{"n_experts": 256, "d_shared_expert": 256, "balance_loss": 0.00316, "n_kv_head": 2, "norm_eps": 1e-05, "attn_scale": 0.125, "parallel_block": false, "init": "normal", "init_std_qkv": 0.0555, "init_std_o": 0.0689, "lr": 0.00799, "lr_head": 0.0125, "decay_shape": "linear", "batch_tokens": 65536, "dataset": "wikipedia_en"}
Below are experts of layer 4 (counted from 0) of a mixture-of-experts language model. Rows are named router (the router's row for the expert), up (a neuron's input weights, with its number) and show model dimensions 0-127. Each number is 128 + 32 x the weight over its row's rms, rounded and kept within 0 to 255.
Before each expert's rows: "comes after" lists some tokens at least twice as common just before its tokens as in all text. This comes from a sample of Wikipedia text that the model never trained on. Tokens count by the router's weight.

# expert 65
comes after: "–", " ", "19", ".", "es", "ia"
router [107 107  97 167 147 146  86 155 136 174 166 100 164 103  74  86 118 153  79 141 118 100  73 104 136  97 135  81 158 105  85 115 139 130 173 157 137 206  89 130 159 152 196 150 166 110 163 180 103 129 135 157 128 107 184  93 159 156 111 133 120  75 171  91 177 146 146 126 167 129 173  93 116 165  80 105 179 126 162  97 154  94 123 192 154  94  72  93 118 116 175 150 180 151 104 172 120 106 159 173 108 138 116 107 105  99 153 138 116 147 164 101  88 141  98 148 164 151 115  84 122  90 150  87 189 127 132 113]
up0 [146 121  89 143  69 157 111 106 146 113  86 173 138 125 136  67 176 146 101  74 151 150  81 107 123 122 128 126 181 132 195 120 120 164  91 135  70 140 116 105 148 149 129 140 119 125  95 105 153  96  92 106  77 162  82  70 170 169 136 168  95 145  84 146 169 183 116  95 114 146 115  97  83 135 141  66 138 119 154  72 104 179 143  98 178 122 120  84  82 123 120 132 135 105 135 150 130 149  51 197 114 181  96  84 179 113 128 132 149 101 141 151 167 140 149  77 150 102  99 116  71 136 171  83 103 145 109 123]
up1 [208 130 134 139 117 173  99 124 170 192 182 131 111 118 153 118 157 170 142 193 123 129 161 130 144 108 105 115 144 104 114 103 127 152 169 153 112  85 103 122 154 164 165 172  68  93 160 114  89 107 121 144 130  96 151 195 167 150 174  55 140 135 158  11 141 156 190 141 118 170 179 123 104 155 151 140 137 100 132 134 121  96  84 146 137 133  93 120 138  84 109 151 204 163  79 157 121  41 145 127 119 129 136 137 141 119 123 142 129 156 159 155 148 164 117 111 140 106  96 155 110 145 104 121 125 147 127  67]
up2 [137 110 114 156 119 133  96 114 155 103 133 124 189 136  71  87 169 182 110 136 108 183 146  73 128  88 124 101 121 152 149 134 115 146 141 115 112 161 177  81 141 121 143 122 143 120 135 122 154 158 142 145 134 115 143  92 189 137 122 181 142 101 176  95 153 218  92 127 141  97 175  80 145 127 107 106 180 174 111 165 162 146 128 170 187 131 117 139 135 156  56 146 164 141 115 136 103  46 140 151 195 114 122  60 151 101 125 158 121 114 149 110  90 168  71 193 138 104 156 146 153 140 149 152  62 111 178 105]

# expert 199
comes after: " of", " by", " in", ".\n\n", " to", "==\n"
router [120 103  95 170 170 156  91 153 151 169 164  99 163 108  75  91 106 155  82 144 105 106  76  97 111  98 132  90 155  92  80 105 146 130 184 161 140 189  88 125 163 148 179 142 168 104 164 181  94 147 130 145 131 102 168  96 160 158 108 130 119  85 166  82 184 143 158 137 168 131 173  98  99 170  86 103 179 118 166  94 153  96 128 192 153  96  81  98 132 109 178 159 174 152  98 172 129 100 149 168 108 121 130 119 103  88 134 139 121 147 174  96  84 137  95 152 170 153  99  88 129  88 143  86 178 130 127 112]
up0 [161  72 131  98  84 192  67 158  65 172  93 174 141 128 124 159 165 168  37 126 168  99 158 185  95  95 141 124 145 165 120 127 121 172 107 128  61  91 121 138  84 178 153  80 140 155 144 217 143 137 153 120 108 115 136 163 108 107 130 120  75  93 141 125  98 134 150  92 133 159 159  89  94 138 131 133 139 161 130 141 152 101 134 119  87 171 114  73 165 130 125 159  98 104 113 138 104 124 145 148  95 107 109 145 124 110 131 135 143 151 128  91 139 123 116 140 104 132  99 138  75 130 137 227 212 136 156 141]
up1 [109 153 137  79 135 121 184 152 138  95 205 180 200 154 156 119 133 128 142  78 105  82 119  43 169 168 103  98 156 113 108 105  97 169 116 150 106 154  78 127 168 137 115 112 206 100 134 134 125 140 125  96 135 131 146 116 196 131 127  84 139 107 118 124  61 151 120 118 103  81 111 119 168 126 173  96 193 153 148 142  98 111 156 131 167 159 177  99 173 109 189 122 136 172 131  82  84  67 147 160 156 115 122 131 128 120 132 162  89 110 175 134 115 108  93 154  91 101  93  90 114 144 175 133  85 128 160 149]
up2 [152 108 117 138  84 143 132 128 101 133 210 178 192  93  52  92 121 146 143 152 118 116 103 123 144 115 114 160 123  92 127 113 155 165 135  89 189 202  87 151 102 105 141 146 110 114 101  96 125 159  70 127 108 151 153 144 169 149  83  92  94 135 132 100 152  42 168 119 151 120 156  89 129 215 110 123 131  96 118 149  55 122 159 124 139 128 138 130 193 135 156 125 114 108 203 150 138 115 147 135  86 129 114 107 149 169  93  99 111 122 154 147  48 167 125 138 128 162  95  89 136 126 101 161  79  94  88 125]

# expert 239
comes after: " ", "–", ".", "10", " (", "-"
router [106 102  96 187 157 146  85 157 137 162 163 102 170 115  73  87 123 158  82 141 106 100  73  90 125  91 124  84 148  96  82 122 137 134 183 160 140 190  95 147 146 167 194 151 158 105 179 181  90 139 131 150 137 102 166 101 159 169 108 137 116  78 159  93 176 136 155 129 167 154 169  98 110 172  90 102 184 103 164  99 156  99 142 189 144  98  82  89 140 111 178 133 173 147 106 178 134 102 141 164 109 148 115 119 110 101 122 131 115 146 172  95  94 153 107 153 169 149  92  84 120  83 154  96 183 138 125 118]
up0 [128  90  80 116 139 240 169 117 185 169 177 122 133 119 132 115 163 147 117 171 112  91 106 159 118 127 161 162 152 131 206  93 121 152 150 120  96 173  97 144 130 125 147 145 163 107 146 121  92  70 157 130 132 130  82 138 118 156 204 136 115 113 182  87 121 107 133 147 108 141 113 113  98 121 116  95 120 168 144 165 189  95 118 143  98 152 113  45 156 102 150 199 187 116  84 146 140  92  74 146  75  97 140  93 178 158 110 169 157 170 118 122 118  88 152 117 130 162 136 110 130 146 111  94 179 135 140 123]
up1 [124  94 149 125 145 121 130 123 123  86 119 195 158 121 109 121 126 166 192 190 129  53 140  89 127 136  85 111 137 125 147 105 133 129 169  24 153 166 114 143 165 109  75 118 148 118 159 191  90 129  93 115 105  80 137 135 118 245 140 139 106 134  91 155 145 151 128 110  64 102 194 173 154  96 106 143 185 122 126 140  96  81 162 146 123 161 159 136 106 121 143 139 136 209  71 143 146 124 162 106 150  81  93 110 169 120 136  97 137 171 129 138 131 152 119 156 148 117 128 138 108 169 110 122 173 115 131 127]
up2 [142 123 137 168 158 117 152 168 137 172 150  89 132 148 126  97 208 135 102 126  91  76 142  93 136 119  88 108 125  97  98  61 110  95 179 118 154 120 108 159  90 154  84 144 123 149 162 172 112  98 125 146 129 112 148 106 121 167 134 151 129 103 111 162 190 156 128 173  56 144 147 175 170 100  49  85 109 145  98 115 187 115 152 179 184 140 132 138 132 118 117 138 133 159 131 163 130 164 141 127  80  78 142  72 138  76 122 126 157 168 115 136 138  64 156 135 122  72  86 154 166  72 102  86 187 178 137 126]

# expert 37
comes after: "\n", " |\n", " |", ")\n", ":", ".\n"
router [106  99  91 188 149 150  91 168 151 168 158 102 166 123  82  95 110 142  83 144  87 107  84  82 118  99 133  72 157 103  79 100 121 124 185 158 127 208  99 138 153 158 190 146 172 115 165 170 102 130 141 152 135 106 164  90 159 160 112 116 115  82 148  79 183 131 149 128 169 128 166 104 117 164  83  99 178 116 161  91 154  98 137 190 154 106  90  95 128 122 174 156 176 153 103 168 150 106 143 176 117 119 113 120  98  93 135 132 107 157 169 102  89 148  89 146 164 150  91  81 124  88 160  97 185 133 146 109]
up1 [173 169 144 130 163 143 110 160 144 175 161 178 102 117  80 119 118 200 151 124 127 163 111 124 126 147 158 137 175  87 142 159 144 106 140  69 134 159 148 170  30 198 125 122  88  98 138 123 108 144 152  90 134  85 122 126 144 168 163 138 112 170 130 162 102 107 165 107 154 126 140 139 146  28  80 141 186 197 159 144 114 137 108 176 127 133 138 118  87 128 155 137 105 152 150 160  87 131 192 100  92 137 136 128 164 162 125 128 132 131  90 155 155 143  64 150 156 128 107 157 101 116 188 108 192  96  94 140]
up2 [140 112 163 121 190  93  64 103 135 144  84 157 191 137 140  82 120 148  95 136 127 158 127 122 112 179 166  93 105 147 164 115  98 165 140 210 177 104 151 170 120 154 128  93 114  33 131 135  77 172 148 101 119 159 131 156 148 160 113  85 202 117 115 193 202  96 152 137 112 174 188 119 163 135 103 188 153 149 108 151  65  96 145 108  94 164 130 123 112 117 161  82 105 154 113 171 131 134 115 108 108 136 127 137 103 137 139 130 121 192 126 104 177 112 123 168 158  96 115 112 152  95 135 133 154 148  97 148]
up3 [194 167  28 168 146 163 114 145 129 128 118 115 170  86  64 101 150 142  90 147 141  80 109 148  85 143 120 122 164 119 167 101 155  96 129 103  99 120 155 106 156 157 167  62  76  81 122 138 139 125 143 152 162 147 109  46 141  76 137 163  97 137 122 119 114  96 171 129  89  92 160  47 109 117 120 131 165 142 139 152 197 159  88 127 148 126 113  12  98 164 137 117  89 146 143 127  96 128 121 129 136 139 110 142 128  97 131 133 151 151 169 152 133 153  91 161 110  74 111 123 106  86 144 130 127 158 155 115]

# expert 0
comes after: " N", " K", " S", " B", " M", "m"
router [164 107  95 103  69 191 118 165 145 142 151  72 157  95 107 115 146 112 144 145 144  77 124 155  29  98 177 120 147 123  84 115 128 122 108 183 102 130 128 219 161 155 127 161 106  55 134 180 113 125 112  87 128 123 103 115 145 130 156 129 125 139  99 131 141 136 147 161 147 111 128 138 113 128 117 102 151 142 136 105 175  63 155 155 153 152 126  63 104 171 126 160 129 178 105 170 158  61 179 146  74  99  96 110 107 102  96 107 171 135 122 127  84 170 126 132 145 192 142 109  57 167 136 145 125 138  89  92]
up11 [142  98 127 127 190 154 113  93 118 140 162 129 149 115 126  98  93 138  98  83 131 102 120 175 113 111 144 173  88 145 122  87 156 120 130 106 176  98 157 180 147 155 155  94  98 131  74 105 192 130  99  85 143 109  99  79 125 112 191 204  91 153 159 115 124 120  77  64 129 110  64  83 136 120 170 130 178 152  68  84 123 119 127 167 177 139  88 124 126  84 132 120 137 133  82 161 156 140 152  74 176 149 186 170 154 106  93 103 126 136 104  91 138 124 133  98  80 172 135 129  70 128 181  92 121  81 158 153]
up12 [136 143 133  90  63 137 155  92 185 111 162 179 153 134  84 112 101 172 170 105 125 145 114  96  93  63 100 136 169 116  92 165 115  76 177  96  72 166 165  97 138 180 186 133 124 153  75 123  83 167 140 114 151 155 108 130 121 102 120  50 111 134 101 126 148 153 134 133  60  94 124 128  82 153 157 220 154 146 147  91 109 110 106 113 127 100 128 118  95 127 141  98 101 157  58  91  76 115 150 144 123 126 111  80 147 104 131 181 158 126 126 167 125 116  95 117 120 147 140 201 102 160 145 169 121 121 121  88]
up13 [ 89 163  88 134 148  89 121 127 173 188  91 159 165 141 161 151 140 133  93 152  93  98 167 138 124 118 166 196 161 130  93 239 101 124 153  95  88 146 159 155 120 152 160 116 164 137 147 106 107  64 161 117 117 111 107 132 140 204 131 164 132 110  78 151 161 122  76 141 109 182 104 140  83 122  81 115 105 104 103  69 135 128 137 121 145 117 158 160 160 138 123 165 208 141 164 155 153 131 118 151 183 134 155  55 117 175 124  90 154 115 151 119 181 162 147 120 110 117 145 134  76 157 101 133 111 109 130  72]

# expert 140
comes after: " ", "–", "19", "18", "10", "00"
router [109  99  95 168 148 149  91 146 142 169 166 101 167  88  78  82 116 156  83 148 112 103  73  88 130  85 118  99 152  91  90 100 127 122 182 156 127 201  91 136 144 164 199 150 159 112 171 178  92 133 132 147 138  95 178 100 162 160 121 130 114  77 161  88 178 142 157 125 176 147 165  97 112 167  85 112 184 122 165  95 156  92 129 186 151  89  89  98 128 124 173 160 161 149  99 180 129 102 160 171 110 140 122 119 109  92 125 128 123 147 152 102  99 146  94 152 172 152  92  93 111  85 155 101 198 141 134 118]
up12 [154 128 166 122 173 169  82  89 148 135  99 134 186 116  51 119 124 117  81 176 108 194  93 145 146 134 120 182 133 144  85 159 126 142 162 105  95 156  73 122 157 161  80 143 124 137  88 101  91 103 129 138 136 105  96 150 238  54 151 127 143 113  86 163 122 151 141 139 111 106 124 153 141 133 151 123 155 114 135 120 159 112 172 158 135  95 186  48 141 114 145 137  70  79 120 144 154  97 132 163 104 112 101  71 121 155 162 151 139 170 125 116 171 159 151  98 140 130 144  40  93 110 126 135 134  90 134 102]
up13 [131 110 165 124 112 135 109 122 151 149 123  91 179  98 151 139 172 116 125 149 112 158 106  96 178 115 171  63 178  75  93  88  99  83 110 144 168 133 170 135 149 152 131 152 117  45  98 156 194 162 133  68 129 130 115 127 136 150 117 112  85  84 170  96 147 131 115 159 144 205  65 113 117 155  73  86 102 157 135 108 161 120 116 179 161 157 178  74 146 145 133 114 167 175 149 177 126 187 173 172 122 165 163 140 132  87 121 130  97 120 191 137 138 126  90 136  99 142  93 135 125 101 124 205 138 124 117 125]
up14 [110 141 107 112 141 118  67 158 121 185 111 157 190 117  99  83 111  54 124 133 155 125 141 120  99 154 103  42 148  90  59 114 137 145 109 166 110 109 131 127 105 129 102 146 131 120 177 117 118 188 105  55 139 144 120 108 173 159 117 139 211  77 152 133 142 167 193 122 137 184 123  62  83 131 121 122 146 124 115 144 108 162 138 180 117 114 134 125 104 128 107  94 122 132 102 123 147 119 112 145  87 113  76 144  85 151  90 122 194 149 119 109 110 149 166 207 130 153  96  51  87 132 153 142 117 106 166 136]

# expert 53
comes after: " the", " a", " of", " and", " The", " in"
router [124 106  96 174 161 151  96 161 154 167 160 106 160  94  87  88 114 151  82 146 110 101  82 100 118 108 127  82 156  88  80  92 126 125 183 154 119 188  90 130 156 156 181 151 174 107 166 177  85 141 130 156 135 102 167  93 151 164 107 120 119  86 171 101 180 139 163 126 164 120 172 103 104 171  89 104 180 116 163  97 162  90 129 187 160 118  68  93 147 122 169 154 178 152 100 170 127 105 148 168 115 136 111 120 105  89 126 139 135 149 172  98  81 143 100 145 172 155 105  80 142  75 153  78 185 134 138 108]
up8 [103 116 127 166  93 186  78  80 118 110 166  94 122 106 108 133 141 125 154 107 173 146 135  92 134 120 114  90  93  97 124 107 178  99 153 109 104 147 167 143 136 131 151 133 124 144 178 132 157  86  86 128 127  82 196 126 143 175  94 106  83 142 154 108 103  72  83 135 165 135 131 126 154 158  94  91 163 109 168 142 204 170  66 191 105  74 114 106 138 129 115 162 149 168 182 176  89 160  94 118  96  72 144 175 164 150 133 151 127 124 133  97 119 182 109 198 144 156 118  90 134  74 113 141 201 121 152 136]
up9 [ 94 187  71 129  96 144 186 170 142 170 148 140 156 112  80 103 149 131 110 183 141 106  79 148 148  81 145 156  67 187 149 105 122 113 173 190  69  91 123 158 115  88 153 178 133 173 108 135 129 144  95 123 130  95 178 180 136 123 100 131 132 111 109  90 163 109  85 136 230 164 161 126 176 131 161 115 116 159 144 119 120  87 188  65 128 122  98 123 134 147 186 106 169 121 123 155 179 116 106 118 108 138 139  64 147 115 124 165  76 163 152  93 148 156  84 144 141 161 159 109 125 133 135 108 119 119 100 123]
up10 [136 149  87 153 124 155 135  68 119 128 169  93 211 110  90 162 103 127 144 158 117  74  87  32 116 112 170 175 161 213 155 115  80 168 139 138 140  74 163 144 130 115 137 144 142 105 241 195 161 142 159 119 121 125 164  95  74 134 140 153  76  96 120 134 140 133  84 117 166 153 133 115 121 146 145 138 159 183 153 107 142 104 103 129 114 128 150 131 134 112 140 103 142 100 163 112 119  70 146  93  78 153 165  93 130 159 110 148 141 153 156 107 134 138  69 126 140 160 123  91 148 150 114 146 123 172  93 162]

# expert 134
comes after: " ", "i", "1", "on", " —", "E"
router [102 104  96 170 152 146  88 160 147 163 165 103 171  98  75  87 118 151  90 142 112 106  77  93 129  76 121  89 159 101  85 111 129 129 172 160 129 199  97 137 156 157 193 142 149 109 167 175  93 120 136 143 138 102 166 100 160 159 125 133 125  68 162  91 178 139 161 130 163 129 174 101 111 176  84 101 185 109 161 108 151  92 135 188 166  93  90  95 119 106 164 156 163 155 100 172 121  99 161 173 110 124 106 111 100 104 127 124 117 144 162 103  96 147  94 156 172 162  85  87 116  87 158  83 201 116 140 111]
up0 [189 105 127 125  90 127  85 177  95 139 101  63 123 146 114  96 117 127 148 166  34 102 143 117 153 144 166 119 160 133 103 203 110 123 159  97 112 133 117 122 128 151 126 134 134 138 141 151  77 136 141 151 119 159 155 116 129 146  33 113 154 140 137 112 133 162 153 161 126  97  78 210 120 172  39  84 119 118 134 136 110 171 108 149 166 121  97  90 112 135 177 126 149 132 107 122 148 130 113 217 118 105  98 144  77  87 128 161 138 105 140 116 127  49 110 157 142 209 123 133 133 135 167 159 113 174 122 139]
up1 [141 155 128  93  84 100 139  81 101 141 152  76 144 104 148 148 115 101 120 163 180 117  81 144 128 161 139  71 135  90 138 134 152 101 116 119 130 144  91 150 158 118 153 136  97 142  76 151 133 143  63 121 104  90  75  62 134 152 111 147 145 129 185 119 111 154 118 154 156 169 136 159 148 148 166  87 213 171  78 137 155  62 126 146 105 118 119 199 163  75 141 125 124 147  63 135 180 104 142  81 129 153 160  92  68 160 171  77 101 172 134 121 158 132  99 123 158 141  68 149 131  98 139 137 189 184 112 127]
up2 [101  85 139 187 144 157 113 130 153 179 128  93 187  83 115 123  72 133 128 140 148 124 125 136  83 171 134 139  98 124 101 105 137 113 131 125  77 180  77 136 138 116 153 155 189 195 111 109  49 171  59 125 119 203  98 168 127 174 111 112 139 139 187 108 130 162 143 126 128 103 132 120 136 162  86 142  66 110 184  50  86 107 122 149 131 109 119 116 142 177 137 133 102 140 102  96 215 101 158 137 110 137  99 103 115  99 109 146 130 130 178  87 116 151 170 177 125 145 123 129 181 122  85 112 158 155 140 155]

# expert 189
comes after: " |\n", "\n", ")\n", "|", "-", "|---|\n"
router [121  99  86 183 151 148  85 167 138 164 163 100 162  90  77  90 119 153  79 139  98 103  80  95 123 103 133  93 154  96  82 104 130 127 182 158 131 198 108 133 152 157 176 142 179 105 162 180  96 150 137 155 139 104 165  97 165 168  99 132 107  76 165  89 179 138 154 135 174 124 166  91 110 169  83 101 182 109 159  90 160  94 134 185 159  94  80  92 130 118 171 140 172 157 107 171 130 101 148 164 100 117 104 123 107  88 122 134 130 156 168  94  91 148  98 146 170 149  95  85 127  91 154 106 181 140 133 105]
up0 [131 118 153 198 148 130 109 135  88 119  54 156 215  99  73 107 119 130 136 137 125 142 111 121 101 142  61  76 194 115 139 112 122 139 160 130 118 167  75 141  88 135 150 114 138 108 104  83 122 166 107 112 100  92 136 123 114 163 159 174 167 147 140 123  99 193 131  97 151 121 143 129 112 110 148 126 171 147 169  81 115 137 150 195 138 122 109 152 101  76 180 124 180 164  91  94 143 115 169 136  65  87 135  69 107 153 132 114 100 126 103 190  93  69 132 150 183  72 145 119 108 107 103  98 174 103 116  97]
up1 [124 132 129 108 169 173 159 130 151 106  56 196 210 124  80 107 187  92 166 143 113  91  81 114 219  76 114 150 125  85  93 154 114  68 105 139  86 161 129 146  81 168 122 113 126 123 162 152 162 100 137 119  93 166 203 123 197 129 144 102 148 129 147 127 109 131 207 120 123 128  99 120 132 134  77 108 144 154 155 162 145 132 168 149 117 107 152 166 142  83  67 137 154 170 121 185  93  97 143 115 130 119  89 101 138  93 182 114 120  87  86 102  93 100 117 113 164 142 127 135 126 127 116 109 106 141 155 126]
up2 [128  96 200 118 170 123 157  97 153 156 115 148 136 181  92  89 103 131 148 127  99  65 111  89  65 154 109 135 219 144  56 136 117 177 128  98  85 168 116 149 156 119 140 168 135 132 168 172 205 122 179 122  97 176 187 155 192 167 109 161  64 155 128 127 108 140 133 103  86 128 149 129 144 147 167 128 134 111 197 118 127 147 130 147 133  91 167  83 147  92 109 100 161 148 128 159 135 118  71 172 114  89  77 122 104 123 116 128 117 156 147 138 131 180 139 202 116 141 126 115 121 126 146 114 156 114 167 125]

# expert 7
comes after: " the", " of", "an", " in", " The", "ian"
router [132 106  98 166 154 144  95 146 138 167 176 102 166  95  83  99 114 144  87 146  98 110  78  98 118  92 129 111 156  97  74 103 136 115 192 150 116 211  99 130 155 150 188 146 163 118 163 181  99 148 124 148 135 101 172  89 163 163 112 121 120  81 168  89 180 137 164 120 175 132 168  88 112 165  85  96 173 117 167  99 158  95 135 188 145 113  85  97 143 123 182 135 180 164 104 180 133 105 177 163 120 120 119 119  90  96 120 134 130 149 164  95  87 140 115 147 175 155 100  91 133  72 154  85 183 140 141 114]
up8 [176 151 122 135  85 115  79 160 135 156 111 135 193 153 132  98 143 191 150  74 155 125 108 129 106 159 109  93 185  64 157 177  92 174 111 135 123 160 137 210 138 134 136 108  86 145 119 115 156 114 147 136 153 133 170 160 180 123 106  95  68  68  99 122 164 116  79 125 108 120 201  92 119 178  96  77 147 132 156  83  72 144 146 111 181 142 114 193 126 123 136 118 114 104 122  60 115  91 139 140 177 131 135 141  87  86 100 146 154 112 143 136 116  88 126 179 134 129 105 143 125 105 137 135 187 179 134  83]
up9 [ 89 102 125  82 181  59 146 237  87 105 195 118 134 122 189 124  95 117 129 158 133 107 110  67  98 133 154  90 117  93 133  45 148 138 140 187 121 158  82 114 151 166 121 124 125 107 146 158  86  16 146 152 164 145 175 128 154 146  81 133 117 178  62 130 176 169 182 140 124 119 122 113 111 129  93 113 121 128 130 114 127 149 103 146 118 130 124  79 119 129 138 104 137 139 159 151 163 132 173 145 110 134 154  85 164 155 146 128  98 148 125 178 152  87 112  98  88 119 124 119 165 109 154 121 139 168 108 144]
up10 [186 150 164 138  88 158 114  86 123  82 127  94 141 127 141  54 121 137 137  81 136 104 110 147  73 119 153  98 134 168 118  79 154 130 137 162 145 131 120 177 124 166  89 180 134 131 167 148  68 173 124 160 127 144 115  76 147 174  96 101 113 102 171 153 130 141  68 101 164 193 112 111 102 150 136 132 142  94 143 102 163  80  62 180 167  99 120 123 184 102 159 122 191 149 101  99 108 153  97 184 139  84 141 153  88 137 118  93  51 102 112 165 141 167  97  98 134 201 146 112  91 136 149 110 139 115 148 147]

# expert 191
comes after: " c", " v", " p", " m", " a", " C"
router [184  79  77 129  76 119 120 133  98 165 217  92 149 116 101 152 148 135 119 161 135 130 113 138  66 211  83  67 142 140  98  64 114 186 177 115 143  99 128 110 160 139 115 153 119 147 128 119 102 169  88  48 161 122  76  84 126 175 110 101  87 104 138 149 114 150 129 143 184 153 164 116 106 151  83 141 140 148 161 126 126 121 131 131 129 113 157  82 106 147 166  81 127 155  77 160 124 143 100 139  54 151  78  81  86  80 152 110 136 119 141 121 132 139  78 186 142 129  98 101 146 133 132 123 146 154 112  92]
up0 [136 142 163 104  85 131 110 146 110 168 179 140 121 155 142 185  78 129 113 126 121 188 138 123  68 122  48 149 135 144 102 141 148 162 137 179  81 145 127  83  90 122 163 160 127 137 149 138 174 105 108 104 233 135 156 152 120 187 109 174 146 110  86 120 180 137  94 141 190  83 132 126 145 160 106  62 109 156 118 147 120 111 180 136 101  90 123  85 142 118 133 135  78 108 178 153 101 186 117  99 156 183 143 176 109 143 116 148 149 181 146 135  83  73 116  81  67  97 102 125 135 137 103 140 144 130 115 115]
up1 [ 49 164 159 143 143 185  86 155 235 166 123  98 111 178  85 112  99 147 116 139 142  89 200 125  94 138 172 156 130 161 157 134 139 140  96 121 187 112 126 122 134  42 163  94  95 162 192 137 141 149 140 123 110 138 112 209 138 114 124 117 139 161 131 148 145 135 126 122 120 129 112  84 121 120 103  96 180  76 131 145 128 125  87  94 127 112  94 138 146 110 117 170 119 115 127 117 179 145  84 110 119  81 100 150 185 183 121  48 108 134 122 109 123 110 138 158 153 117 122 148 169 149 163 119 133 177  69 154]
up2 [194 160 125 155 161 159 131 124 156 125 156  91  89 152  71 152 136 125 205 104 159  91  92 164 128 173 136 140 102  99 126 113 132 237  74 148 185 114  94 179 117 116 182 110 153 140 133 100 129 114 143 129  84 148 158  96  77 147 154 147 122 127 190  70 122 106 186  69 128 129 137  88 103 161 175 158 121 141 159 128 106 192  90 115  95 115  97 143 135  74 122 154 122 149 132 100 173 102 111 131 152 117 146  84 120 125 159 158 133 117  86 119 104 135 161 147 112 170 161 115 104  81 171 133 156 100 196 124]

# expert 203
comes after: " the", ".", "\n", " a", "-", " The"
router [124  97  97 173 165 151  89 151 132 170 159 102 164  99  76  85 119 154  81 141 115  96  82  88 116  94 127  88 148 101  82 111 131 131 182 159 132 204  91 155 147 154 178 152 162 104 172 171  89 141 129 141 133 102 157  98 158 153 104 122 119  77 157  77 175 150 166 134 170 128 163  97  99 170  78  96 181 107 159  99 159 105 135 189 159 113  80  95 137 123 173 131 168 157  95 173 137 100 150 172 116 130 115 110 104  87 131 147 134 153 170  93  97 148 107 140 180 142  96  80 138  79 152  84 189 144 134 121]
up0 [ 77 103 149 128 173 118  89 122 171 159  91 110 154 158 198 123  96 142 127  70 163   8 105  94 157 136 133 132 154  87 173 131 175 134 151 123 150 123  94  89 173 101 120 115 152 102  36 164 157  88 138 138  99 137 125 149 123 155  85 161 128 143 106 106 133 119 141 150 142  61 122 137 145 136 116 116 143 130  72 103  93 108 133 143 157 184 144  94 149 109 132 130 153 141  88 152 117 125  97 148  87 107 161 134 115 181 135 137 155 112 147  89 127 201 158 139 179 166  92  96 173 159 160 127  71 192 152 124]
up1 [131 149 139 147 113 135  73 163 155 113 136 175 198  94 113 153  97 163 160 137 111  87 111 140 186  83 130 155 123 107 132 169 171 105 110 177 101 176  95  47 168  91 187 121 132 135  37 179 122  85 127 129  83 155 185  43 129 156 104  95 162 128 120 129 144 142 182 162 106 129 182 135 106 165 132 144 126 150 170 109 121 157 123 115 131 101 121  88 105 174 158 101 105 118 158 126 121 147  89 147 138 128 123 114 106 121  74 129  95 115 110  84  98 132 106 172 127 148 120  68 152  85 175 102 122 154  79 171]
up2 [111 119 143 138  80  77 107 123 110 108 165 129 114 115 167 136 142 157 102 175 152 118 129 124  88 111  97 122 101  74 113 135 137 119 139  92 145 161  89 159 153 125 144 129  96  71 172 149 123 131 152  95  55  70  95 138 168  92 113  92  98 140 191 121 114 158 145  85  93 113  79  86 104  65  77 115 171 143 201  65 105  93 143 127 162  96  78 194 127 153  99 132 107 139 155 175  76  73 167 172 124 102 118 147 123 143 152 131 146 119  66 143 106 119 137 145 157 176  83 127 121  64  96  76 159 135  94 120]

# expert 15
comes after: "\n", " ", " |\n", " in", ")\n", " on"
router [120  99 101 166 135 150  94 161 158 171 163 100 167  89  80  90 114 155  77 138 106 101  74  98 128 108 119  97 154  96  81 106 139 120 176 153 125 187  84 139 152 165 189 153 143 118 169 181  91 143 132 159 129 106 173  98 161 166 107 120 114  78 154  93 182 144 159 130 176 125 163  92  97 177  78 107 181 118 161  95 152  94 128 191 155  91  83  96 133 119 176 132 166 160  91 181 144  99 170 171 118 129 130 120 106  97 128 143 111 156 167 102  96 144  89 152 175 142 108  88 119  84 160 102 189 136 141 114]
up1 [ 76 168  97 125 172 174  59 103 144 158 126 162 153 126 100 120 146  94  81 163 154 101  66 121 128 140  87 146  73 156 115 172 178 176 112 133 130 134 108 134  63 141 112 162 145 138 127 108 109 172 133 149 117 121 114 129 137 121 170 137 138  92 175 162 153  71 121 143  74 126 181  93  95 139  98  56 191 149 164 126 152 179  86 131  89 135  92 139 150  72 146 182 163 100 147  84 141  85 123 153  81 119 128 153  84 103 149 137 101 122 192  58 114 138 158 120 119  98 110  93  61 119 136 158 108 126 112 158]
up2 [125 118 149 201 146 131 121 137 123 162 105 103 155 115  83  63  66 121 152 110  84 146  86 178 142 105 159 140  64  92 141 208  86 125 177  74 148 158 121  98 124 151 178 166 120 114 107 132 111 126 136 103 118 141 128 151 156 109 139  83 122 122 115 129 136  79 114 143  91  99 100  78 126 173 133 188 137  80 167 159 216 133 104 175 115 115 100 154 131 124 207 150  65 130 114 136 141 173 125 105 136 120 145  82 107  87 138 130 151 151  54 113 108 139  93 123 127 151 129 120 180 160  73 109 152 175 115 165]
up3 [ 82 123  91  98 103 157  90  94 131  88 118 149 122 134 144 142 108 128  99 141 120 130 109 154 159 133 141 106 103 131 103 162 129 136 199 151 153 167 148 142 122 129 154 121 110  62 156 149 148 129  83 121  92 141 118  67 179 143 125  84 130  88 126 164 219  95 172 177 117  92 128 103  76 155 118  99 141 166  76 141 113  77 158 177 141 106 104 158 169 146 104 140 133 116 172 201 115 117  91 115  88 176  78  91 112  86  93 115 160  96 174 136 101 163  55  96  44 137 130 163 115 172 167 157 147 114  96 143]